python train.py --num_hidden_layers=9 --hidden_size=256 --d_shared_expert=192 --hidden_act="relu" --moe_layers=[1, 2, 3, 4, 5, 6, 7, 8] --routed_scale=1.0 --balance_loss=0.0191 --balance_bias=false --norm_eps=1e-05 --tie_word_embeddings=false --max_seq_len=256 --train_tokens=794400000 --dataset="wikipedia_en"
Below are experts of layer 5 (counted from 0) of a mixture-of-experts language model. Rows are named router (the router's row for the expert), up (a neuron's input weights, with its number), down (a neuron's output weights, with its number) and show model dimensions 0-255. Each number is 128 + 32 x the weight over its row's rms, rounded and kept within 0 to 255. Numbers have three digits each.
Before each expert's rows: a language model's description of what the expert responds to; "mostly gets" lists some tokens that are sent to it at least half of the time. This comes from a sample of Wikipedia text that the model never trained on.

# expert 27
Description: Field labels and their words in infobox lines, such as "Played for", "Born", "Died", "Sport", "Genus", "Preceded by".
mostly gets: "For", "for", "Date ", "Preceded ", "ul", "Genus"
router:095114060137128085123184076124132127152075126160112134158227102088052158205086099130115110143147158130119112158154164123129166092150104167096137114173096142130118093147141167159140099173127180147176125153112203128131138124132097095124117180133092035144154192174156138087164167110117192116133102084129104180140100112092179108143172123144119109165079109100097163168106104172162154156096096139107112141165178163046137110154173156155117128109126138146138085172147147135135123096139164129112102169176097120138132113131106118062154184146143082080151149128120189230138165152105140125136120072127128077106180085129145145157143082134196077122119161132102142076152117119099132162111136125154105154151100171111099157101099150096110159095143111139188152155110142107067149122159109
up1:119136100144124136162092095105182178109116147129139096141144121146138115216125137125131161150081129117132096162107094107098137185107086185091121127113125122105104145139204167124132128141145107186140107117145107108112169113153082108089128108140096118151148097130169185129212157138137148104078116162063139096142144129126079160160150058132151137186120093144176201073112128096109105168127125103136203130093090147114152115107149129106143142160078172089189104147072117180153091121142154137155083170181094153112106131151139171129131135151187099166141145118160151091150195177133136102126082175158137174137113092156171119173131131047104107177126083091076136085162079200201134070124112101156138127141088103086119127145091125171179122084127222125133135151160117158121127081150098
down1:115110144143164125146086083126162099100121118101117150125082146061104162095149150098105089103041115114137108089174114188207154087116173142145183110165128092075099113154099140101128125145078159111097121069133135123118076180125141178103092113162101122117102162138170099137112143141159130101090101056103136129169069097080130182100101180092168159154189067161068081089147146145133131111118130119151186122110107126127199135129123159175138150123124101172064148169133118128074101177118163126083076096107139177119096057137144143159103210094092126116113051139120114094108133120145160153103125136081102082102144091175111069174096112138120148074170112177103129087146174080151152108130109133126158104076159073120159093149087147111135142146115096150099098098112138159190126116131113

# expert 22
Description: Paragraph breaks and the first word of Wikipedia section headings after ==, such as Honours, Gallery, Career, See also, Total votes.
mostly gets: "Votes ", "Career ", "also", "Personal ", "career", "Career"
router:117063068099080120085129143133185162115150167140081102088114119103103174124105067141087137099098151069083139149125104142128108130130159159111131086127144195137041146102154117175160070132089149118093109159080173094112140097139106179098127147145117144153156186110162153080118117110146157142071112104148193131144157111085183202147152115137161121129104101145155110154114143120104166124098143103154147175080161172116090135148136168166105132111192109109131076083116112175168062141147134089218121177127073187127124129135128052123105111137126115109135191167154118161159184117114113103128091093196131167133132043117074170137118144132116140150099134149150138143172077117115122117118111126187129155094152173103074145168111117083116101134067095122141122195149119160151098127071089
up1:102061092096094124135095176115155201144089164209139149082097124140150101103103100157100122143139118121132178077132096116169108129101131101109170154137108151079106106142101046117160099108161085121132146188116092137093131167109119153185099166122126145122133143178142131124118092084146123103165106160107147123148156085154129111150151119139156172113058059118126172105103179112067099108133139089176091107101163074108140144129143083124134103130116150090165119075103114109193125133122140179160106094131068081109182096154152065155102173123164089150115094205134200078146162093116158138141120152130138152175152153115118120111190164160123104183079145081149154180120121085152137115086150089161130092091084132108177147095146101147083160157064130177102114181150183161170132135058109
down1:165151161154124085141053088169197149153182103087132132147117121123152145157118106199133097145112091157124108145122118181127082130077122130108164142117155086145120140149180155122105151161127126115134149101129130182164123131151111107087200136152126137125208189098120125127117153156119105122150127133121074183113132166129149115120101127106105151109167113100099115132111168183128162159112185110197186122100122107162081155184119095124097140187078041122111164151121102113058117138151101112127067158158187140098122105076149124203141114103122151128121096113184109102159183131118143083118133120078137173161159109142079169110138083150159107104146128172112128098091145225108108137172119087162084239153144115140118142044117120177126108163135112132071156140145109164065123073131120

# expert 0
Description: Pipe and slash separators after numbers in sports and statistics tables, plus UTC, minus signs, ft, such as | 14 |, / 25 /.
mostly gets: "UTC", "/ ", "−", "%; ", "ft ", "× "
router:088113110167110128051134134116104123185117125214154103091106170151137177111133097059103126140092191209127086099173111137140084145148157172160164104153106144137132103115131159083166146154142124142099102192112110093122156088124145127102088107178107097137153163130124126112104141162094123129100160118166086166118169102106126106088128148155127084166152060122161114143113106120112120131110133084134067094175126129078157156150150161132165108118200144045131097145146143188194066106145156081115099164127115134124104133086112099117178117103163095131109106120122116104161177094121125121138103122136083102166128170160143165154145093184134107151148135152195161170208093113196153103146095213090125071136123154159145153212059099112156168121096110177162147109082079130161132117136101
up0:171173145088140138169129105093058133117133122125045088114095114109108192121076149090122122150077108119138111089128080151130137108150164166132134114127129108122123155164079130122169129124087164147123124145155134127159169120165110066070117153123092068173150138084134110093094094089099106118142086164119094134148124101112128147159086167104134117127105082158115105164033154082162134116128073178135172127073145123136171128088150190082132178164130105061136115088122118109165116136208137099162124105079132098184105172157094084004100133070121085104169108173109060109128166091151147151104103131135137141080107133133181128141150158154081166129174084187121119170107136106169098142132097107089114147053107158113172132096170096110137153081081152137150157072115124115136120099158125
down0:095116125136107099135170095110082117135143139135171142114144112137139151183168132107091100168153164095105164079113123143120173081133139187116148072080146088103165125097191155096121134069068103131138143116172140096150128145081144157089079108161123132064146183139092149104155157171039141129088163141100165204115129136095071109158151091090117186191161176148140182148172139123148096123125200104149144082121126113121139150072112147109097133127137210109115196130117135130136090140074154136085121168152133126088119120087128156118154125081099166126074151099133094137112129208082066073112152127078168193102128119111144111098158110115103069101125033158104126120135135146123145152144187124127162145142086117125153171156157146158183138120147175110162091147074180115079109150159109

# expert 16
Description: Prepositions like of, in, for, on, like after a noun in descriptive or architectural prose, plus table numbers, e.g. odor of, stuck out like.
mostly gets: "· ", "King", "Up", "with", "Brigh", "Since "
router:104113136097099159112142076096153154143101086178144146082098162092089166135176100058123180097147158156139113112173162121186103120160168102083112147148111087154105102095091118149182097118156162158112117153100126124153072124152183095143135109168087099166163158116086124137100174158129127103116181100142108144079169148106169083107161155080097087153143099096086126163118092085151080156094090091144082113086183174110144102154112068171121193097151185095208099123101161153160138104152156084122156169161126143166114102134138095134168148106142097093104142155156165122087168183120172095107090103161093096085160222168147111148099094162162186113148124102149166142153097102157156130096146152084068105134113153106095068167084084102098179112133101140145121133116074145145109169106097
up0:055109117127116113149122108128125100163068127075159121136041127105083141110130128124112160037145123161161116100134134123126127156142064153127125167125094130093134142110157113137149112130194125179107151120132068155168144074132112129177148125133065158147098105121189092163117206148090155091145148120121128150118163141080138121164155122106119105135112080115091076148070137103087114186187136119125173090109096189159105173160141114121108106093073099131107058162141162160154081044103146165134140107136136143102091120127094129112114069083099161119157086140119144111105115136176107156148149061133101158099142141082168104072141097186094121105093185185166161122193074159115112149192169122131168051103110093087126128172171092153133110087147067127158154149099092132167146100137112
down0:116150181139164144098214132106148119148177107109107109135141167083145052141172183171117109072108140104127169097139184143079132138104152106149102173181059184154137174096110086170186172119122132136177171164221137170189151133141133120107165110151162103139097135105154141094103107145081157177144134099104090137148113135098164127104109155149061114114156130098102066194083161109075182142106083123190107126148113110110126092128137081126153111130107133145090120066138134152084129118150178137117156141148147104094111145147090148143127035119111164141127156131140148140147113117194145121111133161142129121140124137123128152128110161116102129179099187117059130110114168112136132067144104140131169162167136147121058115100157167121128141125188152175008154102146132123160155069093164

# expert 40
Description: The after in or during before a named movement or field, plus capital abbreviations in tables and sports results, e.g. MD, IEEE, N3.
mostly gets: "Q", "USA", "cli", "CS", "EN", "PD"
router:096098121117096152124162086101184157162098079170157138081093165120107179125158099060124168089163153157156123113167140113162102109169168097071100143162120079156102102098076126145176088118164179161105110143103145122157105123175157095161143094177087100165168159108078140111113171159114126095109171110147110133108158169093167079123160156078100115143152102103057132159103095090168097156094084120148083095098185181099129111154134051166136198094163185097174107122099160166159144104160161097121173162156125157160113112115150097137182152108130103088092139145154190077080166178100159096105094103168106089092157177148143115120095098150149181129142132090144176139158078117168164121097129149109076105113107157119097076165090088099113180119108102130153109112112079131132095158095086
up1:032118130081149178172113151152104157111156129121159099101091103111145122142087122098148142148135181142133137065100177118165132108134117130143135139135125130155102130062141147182128112136198160175087111147113151097175120147161156099190151172078124150124158120146178144167146133092125148094112159098116152139143158150084050126100161154154088189143169078142143196109127078162135133073152094111143137132132135165100103110130161094156189172170093150128125095218176137124186100131139155152082197174137085165184175131127155102158145137168190121065089147122102201165116182099194160150134128139132124220126154112145111125147167122167135195167169105073167164153098145094114156123112137128147127126185100146154145157132098104100117131134121197134149137134167127196120135138095140
down1:138134119152187073150109106130147116172132154164154172126136133169131134091116161142140132113087151122128074148120092106151165099041120133076098142169129154111171126173121142126094206219142114168088166111189088110149121133128109158099078185134144126073089076135149064135125086108146126119128173110104086123183127156112157139130146139150101135109068076152154098131133170180149149124148167163068109134141106104127131060212188173098140092109119094108129143121123055140109121070126157173111148146096129107115122098117097164125125159184106214096142127159132179231164112117066159109158100135154084140120145104119112109109135116075134115075075113159166141115167118123155096151131088083162161097120157146108143146158182122105114104101159112137099129165217191106111152117099110

# expert 52
Description: Opening consonant pieces of words and names such as St, Sp, Sch, Dr, Bl, e.g. spike, spandrels, Staples, Sr.
mostly gets: "St", "sp", "Sch", "Sp", "Dr", "Sc"
router:069117164130093162179130164107161103153064100122130173095131172108129146170166160122155122102169139165070064142122145146168100156106146155159145144096105135157141128096103127105146108096192119155102073157067136132151127114138177093160131133184120142120160172175145139143141123102087127096109197085170140170195105162149158159112179160091084138151122101097123138153102134068168153103141085158122145112129123114102125159154125158139115092046102132053136082150091167135167125113148170053168138120180145151104076141163209132182154156158067085111151118151130181159066150133119115153138096074126108132123146169147085048144114101125102129151129136152185142140151151108123170129144130142109097126141065184126111075131141089148110202083074090101147156130114096146083043125116105
up1:133106102109136135200026130124129151069134155160069165104124141123140194094141142158134139095082169085107186122065162073126105104116146118113095107149122127108116166083115091106127112131156104112127174081114105092178118130181143116122125106196152112058091138096134149145113117079118112116199149063181112085147176110144088141107124090145091111128123164120090163109098149161116134136158146121163113105111137110174084061174132148148099143126128134121147148077106123187143161106135183128116119145120132111092171134152090142106088101105105149182086156141103159110131089095162102183153183124179110148126221113162125153129130093184122150115138159186117153177121234113171105154132137138117133066118125157182097101149125141138085097175133126082091044159063111111160142125191136
down1:094068069095104093130096114139124173110135153042142102137094178109140120088108153136168068108103100114157165145170142155181115153104130125108087092144130182115157106129169162137095097141127131076113121103123133117162064144164113131136097145090076150095132104155115134127165135107112105167150118107132070161174113108166168087151110190133077147093165116163042073115147069107157071198167076124101068130109110151175070198161123179142148140084146117110084143125132086082123141112117136188102117075090169131075150131156140103107164119112064096165086052136054175121133166080141127136127119138136175132126097160101110143091151163161144165153125123132131155118144164101124141148151076147124105104142148099143121161114179049199123146134128139125163152095155136074130121111197183

# expert 10
Description: The, their, such and numerals after prepositions like among, and, with in ordinary prose, e.g. among the people, such as, 2002.
mostly gets: "according ", "atr", "cont", "October", "English", "August"
router:106093125115089162071161084097166170134105073180128123071106148123114164118161090075107195099125158159127115103169159114177096118166152104115088126149086077158126095090078128142165098127161154160112096145093148115153112126158174094156161090164093102161166163120094139131109171163123122102113189107163124151098163177102167066114160156108111094155137104107066112165130099076149090156120086100139094098098180196097132092157135056169118203098153184094164102117099165164156145105156150086123136168159124140145125132106136087128150155103103101086127159137132173100088161174115146083101091113179102087084159194165168096110100095159159178114149116115155169138156110095166160124095139165110106101111104154083089071164077067119091174092153104155132116142113076133187114156110086
up1:101162119114092125185112088070201133113141171123125151130156131123081123165099156141164116125133176061134117070148170112117172047070135146131137082146129089147110133154127128104117090134179145224090085130044145167108145098126168131119158071116097110104123115132096117138182126104095159097095144076145050171157148135154166147080163173138051151154132142097088090119158084073096150108140069154102107174133094140120136122132211092145079147130132169154112128129132121127167111097142097112167113127133062114114102088099142112107162121121139106164082154131116105060110146114145138118127189168125132119102117080145148175117144145158131102160120144146135136149141073107151160144095124184140147078137134091192116095128034119197132147149080104118141171150141167182135202112119076
down1:107146114170183162065059144154099079139169153156110143123120103129138133134094180159130178103109133163114147175174143172156131129121148126117100133174103147117085052148158121115085123152145161169146160137150180116165144153079158081100098081147136159115100136050121133164144130160140105110195195124127104114173127111158144127109121049137150138133191070158103130135106163081145083103116112116109121148125074120141180106164139144133163088118165173123138101173159171154115174156147128121103087098164130071100116104133156092169097098128182125155138147192091113177131061115142186096182148125167057091074145152115179148076135160095147127166164166133138070140154128137151122152125071124165130097108075148136150139153119179158120095086072156186176093119094178140160152054086099

# expert 26
Description: Digit tokens in tables, dates, scores, chess moves, coordinates and codes, such as 17 in September 17, 13' goal minutes.
mostly gets: "20", "30", "10", "19", "12", "16"
router:065155119127133135127139165148146094116104081184100182076135127133118139154084027057128183117143224180083150123160114038138096116109144167125171097162106092176107107135115106121174119129193118119107130125070105085156145125101137136160160104126086141176139146095158067172106181162174104121128147131147136204098187144087120125123165143113145121142152079119110174183136109089146146153149143167175091141176190134123075157164114103130114117118132177076137092092110154184193103103136161103120120121140087117121142103100109143126166112102126088093075100132140121106081169077093123098127104121196067144130158121119173162152114108117129140109155127177174158145190099142159132164078099145157111133152117189160083118134102141145080162088115138189104100134060111120140099116149132
up4:160085149135140173184120127049143154082127174106140139128097172173095150187165143160098120125122131089086110093141100138121074151069160100134154120149113090132137152134131114161136155116154129163106108161147071095152161132099131135174111081098130090127135194138085139144139099086110159113089113136194125112138158136101205148080133135124175134076126064123100145125167125139096114129139153116131109084073164125138148054092069098084125089064085099119122184092031149140136139108177096099168164107109168112131119179092111091127196139169183145117164119197149176105150134142126098107072084113173105102086141132117100152157135095127080146125162134131169123102099138130141124090116096105122071095148108088086137170152146142135128181109094113149047088144098195120139151171064057
down4:109087123084149123077075144177131055158097099113153189085115168130142146142136127061163105089184134089114130107103150132116149154155157098106124128090141126122137131151112116161105124146117150133125111088129139107142099092172075127092175074123123166121121146108131136140067137116082076102209155143154088126128199147156094118118136117121132134210117154140130225198169117147184090159168150147151170169065127125094150070164113136133083180082143177166118160147148107134129091108106128105140101104100117135121174100167118168094108123058150161099133109111157095159124170129133158186171152127122087158128085106182075089137116171101182085137186080099168118119125131007096128153101113102060129126131122115148144069166116115134054130189132150108086151140140132141146129110154109

# expert 17
Description: Prepositions after passive participles or at clause starts, such as "backed by", "On August", and "for" or commas in sports stat lines.
mostly gets: "Hill", "On ", "Nam", "Despite ", "Palest", "Dut"
router:101102136095101150100156075103157165137120075183153138080094162103096173157164091061109185096140150163149104120164155125176093122165150104068105145177112082153110104098109106153171095110161168157093119152102143125153082126158164096168142102165095091152167151123068128124090170146119139092110176101164100147101158147107167082114157153082099091158142106109074132166100091077157103151087082102144102099087181180110139091155132043180126190101152191093206091105099159151164132110155154088126167164160153142164127114132143094130159149125124105096110166141158179074091163168141158090117097095164120088086159195164150124117094104167148167104152147097159162134162107104161161127088129147104074102153117155101089075157101074110106187114122092138114127153112086136144106152088094
up0:099173126110132084184153097089077145101133144149099111107153118140160094115137110131129123090115165116071087078096080109157172085110096169168162146100155110133134168081078097158146109181138184108151151155150072072177136116166099128144148174120118154094133178183117120148085151106122126148090204160156087176132155098088117097115173163113120176168088115138111095118115135193152121075114131124140123060124143156167146090169158171151132133126163126123070061153107159154169129090157150155088202139173143112117145144125164136161150129106120149127147104132137168082101122165117104136136050183184116096148122097144121099155081103155178110095085134132135160204136164116118132112077166104110152149131138154056071158185154161146193102138120115130162099084127200078076097143145194
down0:125136147089157087103117142111112121197179152103169120113165125131086116129128141081092109125100139140131188106106133089113076172178132150105117138124117108127135125115139137135138150165099130177137049175124107113106112185134104127180163092091147159206143220153147147149080111156140182139173142119148152183117131122145104101095124082149148106140121107140104101133110096152061123182193158115124099102153188077177154114149110174143103094105150152114067126124092122169105115135195140158111189176094121103116149144060085152106096164187063093163096137194103092130087098188164117128144119082146166145125107141100112135132119081124098093136172092185127148069083195080115088104136128174105133080142134163046111161119128152082034115184127151101110146122136143118130114109171127

# expert 38
Description: "the" or "a" after in/of/into, starting phrases like "the 1948 war", "the area", plus table pipes and "New" before York.
mostly gets: "Car", "project", "It", "kidn", "New ", "Un"
router:096105138101099160114150066105173162128112069189170137085106175108104169152160101047124171104129157168138123125169152103165112116176170111057109153172100089148112099105090129162162092131161181163103111145108164126171070120160176092156146121180092088184169162123082139104117168150101138095116183105160116148112157145104176093113161152084112091155151103114087144154106099083159100153116089117157096103093176164107143118160135065155148203102139196100167099097094161165171121102161159090130176155168138156148103100126145090118168148110120095093121150145161182068096165185093154095101089102164104087091150196161151111136100098156153179116160146100155163148161100105159155110111147138120080110141114155093098080164092074101101173125141107110112137126110079148142107162084094
up1:179087127091158157070125095103153125088142114098115169107150171148143167118168138161174081184158128178152101157141147129139090136144100133138143155095087099102122100162088117120110093128107182157117170176139148121146110176175162130201174130139099176110156135140084151152159143101080059111143119120130143115126126113139124127143086137167141030149084068148096143141091088094099171132168139169083155071154159089164115084147075110186081097115133082079160103117087133152186094103127134158134113125132184149119159115203128068137130153140116105094163128145123106124140143111119145164155083101138117104179154115169146093131098182096142166129125148080193143112194132080066095114141156201168132145140123193148056080133125049170140160175162135169128115131094130098114173148086108
down1:158147101090180132128062071178153128145177134134169141160099155127125145116136151146118088116097083075127152105147126063103100097106119123154087075132203149129104105103123168156059144161098148127139129103119127078120135119125131114129130184137121097191113114132146116097151124156194144134119152121169091098091119148089063160103123090177103138069136156103120112140097123155158141215158109105144128153098169113121123121129156083093104141116126137116135111142075151147085150108171152139148138180121043087162166135161135073156140072144123171140140129066096145080207143193114098092166087147127095115142152146157209123139162215108113089101085102149097074129182094155125108103127141146097063147121219121123150093094131197157123117126141107151066129120188169171151160134108177

# expert 1
Description: Prepositions like of, for, by, over after nouns or verbs, final year digits (194-7), and first names or nationality adjectives (William, Russian).
mostly gets: "Mur", "Russian ", "William ", "Scottish ", "bring ", "Kitt "
router:102093135107084133123154090094159150127110064173144106086076163101097175124161096052123172098144146158147115126171164111199096110164158125081077150152119061161108097096097133142163099129164182161117128146101131121163082105159163100154144102162102098177165164103096130114104175161104130102098174110150119144103156156112155103123155153090091073156161106093071131153099096082152080159095100078159087088092176172112158125156134050161106181102160171099193093121077150164161147107154161084118165166159136143190115127121134098141168154102113098087129157145136168094102159165102162088103099100168104093097162214155127123122099100148158181111154130096155162141157112078167160106102140152105082104128105146078090078170096087100092181110133103136131097132116086164151100159118094
up1:117145102182144079124106117114154139127093161109148063121110181126086167140170087095185165115167158129118152131159168104096133144056213153120177074110137157171071126106146146097134091117170151159170161116059139153138157154120121151099068131113080111106119172109179128155101169088151168104103070137090175148112137147107130136140179140112153111112175074104075109083090097056138138105076092127150150119088167131161166138103163054128129146129082134123125079125167137101129154095109178104073111113152093210123158134135085111093175151178108107145131138120116105104109145122100101106101111081127090115141106080153121087107161130153094070130087133047168179081086111069108141137076161099111123138101073132122111115150102157170130146221154097132150129181121179135149139111172117
down1:152149142124169136151086088144104132123096143098118117139115149131188065137135099128143063126164162123170097124149068154195102104172138105200121158158083109132080105137107111081091152124161151120139181121127138106105163146155140091166121074089124065105149110132105122108106110105065121096092115166159130132127099081153071108142135096106137104127104176141106110116127128182115134078028145170149166079156061113121162180091112129169083148099171152145120220141160153173095134133112081060090066141094160149135119105074150138077127141107177162058128156098120084158163085183135146159151156037160092167113152108145106129159188162148153101146124127135178107153112175120098081131133105132147092163155116158136122116161073132100161099111089078116191142174155126104130131117111184

# expert 46
Description: Head nouns after the, about to take of or by, e.g. harshness of, morale of, landscapes, family, Army, campaign, length.
mostly gets: "Sil", "favor", "Battle ", "length", "Alf", "campaign "
router:094102130109082145119156071100140173118111063173159156089087173110097175152161096047133176098135148162141107126165169108170106122155156132078110146158089086154116098094107131157170097141156193159118119153105164125165099108158157099152155098177095102158171162125084129112107176153101133093117181099159101139091163147100162089107156154091111093151126098105068126158096102086149084180083087128156071096075181175106146125151145080167118191095148179094170102140065159165161143104148162083128175161153137131166125109118146093127177148117117097093110167152154177091108162190122156091109093107174106093092158228160132109142098093163160164110154106089151159152155096116164158109119132169113110110132107154098096079163087077104107181114138096156129124130113088144154108166103094
up0:113212098096102090090173164132169160130202114156071155147123150131112155134121057082120113122098132150123150143159161178181074111111138134137195077126194129141091120094104151083136116172161143167132112149117176089157112140143099090103143106151156101136117162143154165093079062161158102141146053100118124111149165116086092125046100118119162136130122118130165195137135066101159138201103102161105130145170144157143100134120149166115107101072136110147094066141094107083129148122162175154220088122152132168130077096138097112154089169147139046116142126155122157110135147154109167103087135107134091093118158147130123121111131128208126137170168108158160119109160113102128163133112058124147125134102164142083075125177102113120094190139177152128101176143068162163155123087182094
down0:129101126108131150117138175115097114150118119155172116165144093163114131186132126200136100126128089118119150095149136152104169103148084125208142112099072158119166154128084097081123162141063108130147114146127137111158093120131147129161150107107087134123129086108081062107101136126111129095117177136153185145152093074169102060118111119153100147107136168179120207225162120088204171101120137096143104057129056165121094143102094132198166122172104226143177113093129097119136137116115093138088173140155156137154162143074075149113113111187105171139150115115152194116103149123145109097141131117126107066223100150107148131171161122176176159114175160130065161099167137108107108169135150113122140161163156106117140099157103131144150090165088126116144158108133132132130180183118062

# expert 2
Description: Mostly "the"/"The" opening a noun phrase after of, by, from or a sentence break, plus table pipes and name pieces like Ben, Mal.
mostly gets: "Ben", "cost", "Mal", "Bab", "^{(", "col"
router:090095149110089139112164070098173165138126071180163118086081162116108169134170098043113158093142150163132104102169158108175117129171154134084111147163108089154121100103092114139171098115154170164110117151097157139167099132163157088142152112165093091177168162105071139123109173173115120102109173097158117155112162141099166084105156159092106102143140108095062139158087089091155081174098091112156089108087182163112146098158138062158145205094150184101180094136090152163160137103147158085120161167160141121167090108137147095126174155111135098092132150144159165081080156167103178080103095101164117087091159222150138092132101094149156170116147135093154169150164098098164152106103149151105091108134104147108093067164083080112101181120134107136117125133118074134145099156125088
up1:080161082178151080096179126128095132130129113174099169114146158094075127135105144113124178112129103210094112165125143082102162154150132161130154122095179117166094181119095099165106116171122137169132113170119059089144103179091143114163104121147120062102104108150162129095098142129146131139065119108146069143079149089116119069168142186247123095200125091124132118163155142145169107126131088092124133158163095163095082144169153161155156144151080189092076132119137191160156179119183138088147205144151162111102161157199121170168099143152100105090148095149135118199136165156133128148120104115126114127132118098092133084089096110183088131192161124134132158115079084123148110120112128138137103171163106135129116068081129158142120161134177109102131148131085183150114097130082150
down1:089100142108171096098091163135158130113122155046095109155181139155154124124132121076112153127137131085152107152214085116226109131151150128116164169070136109093148111075188160183193180127081181115114120125138119116134130099106097155082134115129147138117097139152144096080144138093118097142224110112118127095133128087128125148158139090125110137114131122134107085151068120117126119112125104129096094119084119111107121186116145178143142149161103169101098064151081158076089157136127182165127117094123131102098109127083125168034141134068128167101178146117118143154143144099070129141178120075183093128086128099179133135116103140099114134152106111132097134132092129146089214111092011186155115120086127100118098171159121167143083123127105074128183140144145164115075116086152165

# expert 43
Description: Determiners and auxiliaries (a, the, his, was, had) opening a noun phrase or predicate in biographical and event narratives.
mostly gets: "Dis", "World", "Suc", "Arthropoda", "His ", "Reti"
router:099098131102104155116154072096164153141119076179175142080093170105095160141179092051113183093136156165162109113178145114182124117145167119074097148155101087148103104096090121144154103131163165164097115151099155124163086127159173106142160103168093101157171158115071139105113170161102129096109183100168097148100160140103168077113154159089104097147155103105072117159116102102156078166078092106146095089085174156108136115152141076169132184095155176100186100130074162161162142105162162086107169171161127146167120123110136095122171150110131097087109163144144171094076166174121161090096090106172111088085153213167137111158098093152160162116157119099156169134156098106162159116102138158109094106138105158089089066161100085104087188104141098134128115131115081146142103168089087
up1:160147064079151109127160076130177163101064176116142179097112117174102171089199119104085125125157131154117106092187114112166096127153165156090171144217152182174167142179094088124124145113109147139101123142085197145137084140170131146090138131115140140117150141124126089150155130099117162160182073079157083094146110123148112102147136142101100187109050100135149159115119143151135076126125119119177099181082134100129122130139112144109141117143083132115107070185058095178157118156101164107100122136158117139152130093136138100141095181151110161131087145143133187156170176138115100096169165151126113103163167082130090101073128120034137186098104091143114152166163163137115152128105117158127098133038110142111126159176152166086123108105147079113126183081122161095064070150147117
down1:161089118132189124151090123108114065088155136187066137155168099115178086108154172165146078167123090109105163098055136123151184171177120145123086094124147179165110154103102124111132071150140116087165068130142099201108139130060108142105144134139129091134105125120067093125195146133104079079115093127117109126108163092081103100146089151102114104105151170114129156080124039100088097140121153152128117125137096191098125060116141074078073130081163088112118142109092164146098089108141107183075154192151148104119095198207099140096097147135134134137074159128132118086100114133110102086134169177151160138126085103112125145120073130119118147069136157093140162179107108184110162143143102126144087141122123122057162156109167143157137139164171132088115125115128124077089171166110135

# expert 63
Description: Sentence-final periods and "the" before institution names like Senate or Council, in election and government text, plus "U.S." pieces.
mostly gets: "government", "Olymp", "Council ", "Appe", "Reception", "presidential "
router:093097141103097151113154079101177149145113086169146126077105164099099168150182096061134178103150160155141122127173158115166113117164153098066108158135096083159107105091089123149175100114155179161110120154095144118164091134153162108152152112164097097170176161122082122126109172165113121097111187102165121140091166139103158075101159158090100082151151106110067119161089094073160088143086092095144085075102184166106142121149127062161113191101156186100179098138086176158166134108157161087134143163159135129172119121136146082120163154104120102092101166143161177083082163161126168083105100106167113089084161221157172104122101087160158160133152117096152164150156092096166163114103143155099101111132107158098090076162080089112096177117129100110123117147116082140140106179100096
up0:094107129137119086120158165124112118109100139133102146128131085172153148095171105146158142095135124149097117105196164112148105148145147140166088156155165137148147182174121144081167163118112101144111131143163168124141117202194124125147137185127135144131160051140131134163108119136105181106079123067091121192159114126096199092145129118113165096156172121118206130107157070085099131114124115077163067098188101165136087139138142101183098115102125113048165089134151125152182092138124183127141128182156165146145091118153079083153161100140171117110101168173212170139142113169104200116133125079142195149119105086169107142158141124121125123096095111063179087128129187133114148155155077101148099152119114163144088151177181114150128178099113107162169164097057131084170108166128150
down0:188186138125131084178177191122161080112041115095194097104065135120160152127115190119146099128093133139085088079093090145126070110129147057120123146169155175112119109121108111153128129184142136120143149118151163158085087202129115103133067088082098142176090124114098114105073153155175197096149124065152111140177098139111176134160133158160071133106114169097090167128109141177140119132082132101181104136161102130165143133130166175096118130100143160119115032138093163123152132111106163167145133132124081111112047137117104145147150144150188094081125135130135129120091128108114114069177162166114124106125165155130138078128105057163118140102109084130131104165175128105163151106135143108152080150100099096096166122089136145136132155075099135138060123104095173099058076103134144

# expert 35
Description: Articles and nouns introducing newspapers, critics and ratings in reception sections, such as "noted in the Winnipeg", "gave it", plus However.
mostly gets: "However", "bank ", "inf", "Sur", "Ph", "translation "
router:099097141103092131109144064095159170143110068182172113083095169094107163156170101049114175104144158155150112115168168104179110119168167115092102151164097081148114098093094128153166093126167184156117107153092148118159096137156163095152135096174093097147173158108085121132118171172111124101099172098166124146115168132114172093108161164099088088148122100112065146160097099076154092168096089095153081091068173181106135124156162074169132187100160166095194098139088159153169138106155161093122153173154141147160114135149146095122173153104127103088100143152157183107100158164118155089103095095165118090085155204172154108126093099158146178136161132090145164141164095100165161125105131158128071096119111153094093055167093094125104174114114101123140119128116084135148106166125083
up1:138097074109133121160138120095094163154077152162147100125108138098114067069201124149179177126093119086135135079144094096139123173160119104081189085170115096145103083136104112163143124223142120132135186145163149145195162183110097163145096054079127097190124066090141111134089135094130114140137103100169134153070152148127172126159173219150106088074164139127131147180122119110161145125103130107163056143160133128088119145141105090131121173126132107104099061203140193183150157107132151133165139149095093135069112130132085101066125146131120103109153138086124126075147135117153129115116120122126115132086126119140109130151148133114071107065128143156180123162128130136119115116117051162074128096160127178112113062077119115126063117072184110130123103118116108129071116173160144
down1:098145160113112132132155170137176169118168161194123169122138182155126063144122137095071102128131115112152136118119157099095134144129110141086076122183133077110155135131100117178140087056094126100183085098046166167128175126131118139147136171106126102086219084147101152116179081083119132147204146130142123131114116109104097079171117079111130165132126138140101089127118126160135133110124129059112134102103079151146136115105108097192146155112138107130168149158094101184096114066078089140120125110153122213090121165175089107104110098143171098138174094149194127122109051090106111094137173071189135117050118145103142106160094142132101168120131193130105060110155148087139144147112133120179159118115147138149172085180094139149160114088114121178096132158153118135148146132135220